config = dict(
    n_layer=15,
    d_model=384,
    n_experts=64,
    experts_per_token=8,
    d_expert=32,
    d_shared_expert=64,
    activation='swiglu',
    moe_layers=[1, 2, 3, 4, 5, 6, 7, 8, 9, 10, 11, 12, 13, 14],
    router_score='sigmoid',
    normalize_top_k=True,
    routed_scale=2.83,
    balance_loss=0.000776,
    balance_bias=True,
    init_std_router=0.0312,
    lr_router=0.000528,
    vocab_size=16384,
    norm='rmsnorm',
    norm_eps=1e-06,
    tie_embeddings='early',
    optimizer='muon_variant',
    lr=0.014,
    batch_tokens=65536,
    seq_len=512,
    train_tokens=394000000,
    steps=6012,
    dataset='wikipedia_en',
)
Below are experts of layer 10 (counted from 0) of a mixture-of-experts language model. Rows are named router (the router's row for the expert) and show model dimensions 128-255. Each number is 128 + 24 x the weight over its row's rms, rounded and kept within 0 to 255.
After each expert's rows: "comes after" lists some tokens at least twice as common just before its tokens as in all text. This comes from a sample of Wikipedia text that the model never trained on. Tokens count by the router's weight.

# expert 7
router [141 140 165 156 142 165 150  92  77 124 110 111 106 144 113  96 104 139 142 190 154 125 137 134 115 160 121 148 139 115 120 118 145 121  87 109 181 140 118  87 134 181 153 150 119 157 148 111 141  93 138 122 108 159 115 131 165 130 113 134 168 110 134 126 131 108 144 105 135 128 139 142 150 135  95 111 151 103 128  92 120 146 152 105 149 139 132 122 108  92 121 120 145 180 112 147 121 137 118 114 125 150 150 161 130 123 110 147 180 129 125 154 132 144 136 179 132 117 150 127 109 131 153 125 135 131 128 156]
comes after: "1", "2", "–", ".", "6", "5"

# expert 46
router [179 152 120 149 112 113 104 123 122 162 142 104 146 123 126 119 150 123 142  80 110 103  92 122 109  91 153 121 152 153 145 130 135 110 137 131 104 126 115 129 118 138  84 120 144 127 111 140 123 146 105 120 127 118 119 114 143 124 156 131 135 143 136 119 112 117 110 114 100 172 165 124 122 159 147 148 114  91 141 145 118 176 128 122  59 123 117 134 102 131  99 118 112 101 121 139  83 168 117 119 144 116 126 157 141  70 145 131 163  90 114 145 111 130 129 123 147  93 156 131 121 110 140 125  98 140 150  96]
comes after: "0", "\n", "3", "1", "4", "2"

# expert 33
router [129 167 128 145 119 113 117 104 127 120 156 116 133  90 101 111 135  98 181 119 149 126 111 101 113 126 138 111 175 121 121 131 148 130 136 122  97 134 122  87 148 115 147 146 137 137 109  91  95 145 129 113  91 157  92 123 112 112 130 150 137 130  91 139 166 109 115 103 141 145 118  89 128 122 112 117 180  79 140 141 147 130 139  84  95 123 114 123  98 113 128 108 136 153 133 156 107 134 118  97 168  58  89 133 115 109 104 147 119 123 132 128 118 104 146 124  93 157 152 157 130 119 160 103  83 134 114 112]
comes after: "\n", ")", "| ", "0", "- ", " |  |"

# expert 61
router [122 162 178 127 147 151 128 120 116 131 100 114  53 134 102 122 151 113 110 148 125 149 161 170 129 105 119 176 125 114  84 155 107 117  92  80 175 103 154 106 129 172 113 134 128 183  98 172 138 109 153 188 132 133 119 146 121 101 113 151 144  91 165 117 125 116 123 105 133 123 146 108 116 116 145 105  83 117 118 130 130 150 131 117  87 109 122 103 113 110 138  81 108 150 133 107 118 122 130 131 146 107 106 173 115 119 127 112 192 110 102 164 199 140 170  78  93 163 124 154 104 139 133 149 144  89  78 127]
comes after: " | ", ".", "–", "2", "; ", "1"

# expert 28
router [156 153 153 143 172 129  99 100 123 105 103 154 108 128 122 117 128 154 160 125 132 108 137 113 100 131 128 146 119 153 127 172 150 158  95 122 148 109 130 106 128 139 114 127 134 129 142 123 162 143 132 148  97 137 129 111 104 100 144 166 185 121 187  97 114 126 109 162 109 110 130 114  94 147 104 151 138  89 154 104  99 171 157 135 119 145 149 145 115  78 111 108 123 122 131 173 106 143 110 138  90 133 124 131 117 108  97  71 131  88  81 137 139 108 127 131 121 116 128 149 116 138 127 130 103 129 107 120]
comes after: " | ", ", ", " ", " (", " in ", "–"

# expert 58
router [115 105 133 120 127 132 106 113  69 142 102  82 127 100 135 103 136 198 139 143 125 132 145 120 136 132 157 139 125 101 135 139 112 126 125 102 144 118 128 100 129 109 120 138 126 144 144 134 130 128 111 143 104 147  93  93  93 110 143 150 179 138 156 115 178 120 100 124 126 143 175 103 117  96 128 163 152  92 122 149 128 142 136 131 136 140 185 135 121 119 123 106 160 134 114 134  93 137 122 163 125  97 152 106 148  85  96 131 157 104  73 166 171  92 117 152  91 121 151 120 130 138 176 127 144  98 112  96]
comes after: " | ", " ", ", ", "| ", " (", " in "

# expert 43
router [146 108 146 163 135 171 134 115  96 127  85 143 110 100 127  93 126 149 153 160 109 160 157 117 133  80 104 130 114 129 118 111 141 146  96  84 120 154 100 153 101 154  92 135  90 120 176 122 127 154 135 108 150 135 112 148 110  94 146 156 141 122 171 136 160 104 110 108 124 133 166 109  86 155 139 127 153  68  99 140 118 152 148 115 106 124 155  87 101  90 152 127 139 131 122 143 147 114 145 122  90 172 137 119 116  99  85 124 158 103 111 104 139 122 135 138 110 106 135 142 100 144 196 137 147 113 100 127]
comes after: "1", " | ", "2", " ", " (", "–"

# expert 21
router [112 156 130 139 126  97  84 151 109 134  99 124 118 109 119  92 112 143 158 121 159 114 173 148 132 147 118 134 131 138 125 129 108 118  95 113 154 110 129 138 165 132  77 152 117 136  80 163 111  88 111  86 125 173 132 118 115 168 135 158 124 110 147 127 120 143 117 105 133 162 151 140 148 110 153 124 136 108 126 146 117 167 156 141 126 119 119 172  64 116  91 132 114 156 128 139 125 113 137 128 135 110 159 156 172 114  91  99 140 102 101 170 150 129 200 153 116 137 122 175 129  84 126 112 117 115 125  88]
comes after: " | ", " |", "| ", "–", "; ", " |  |"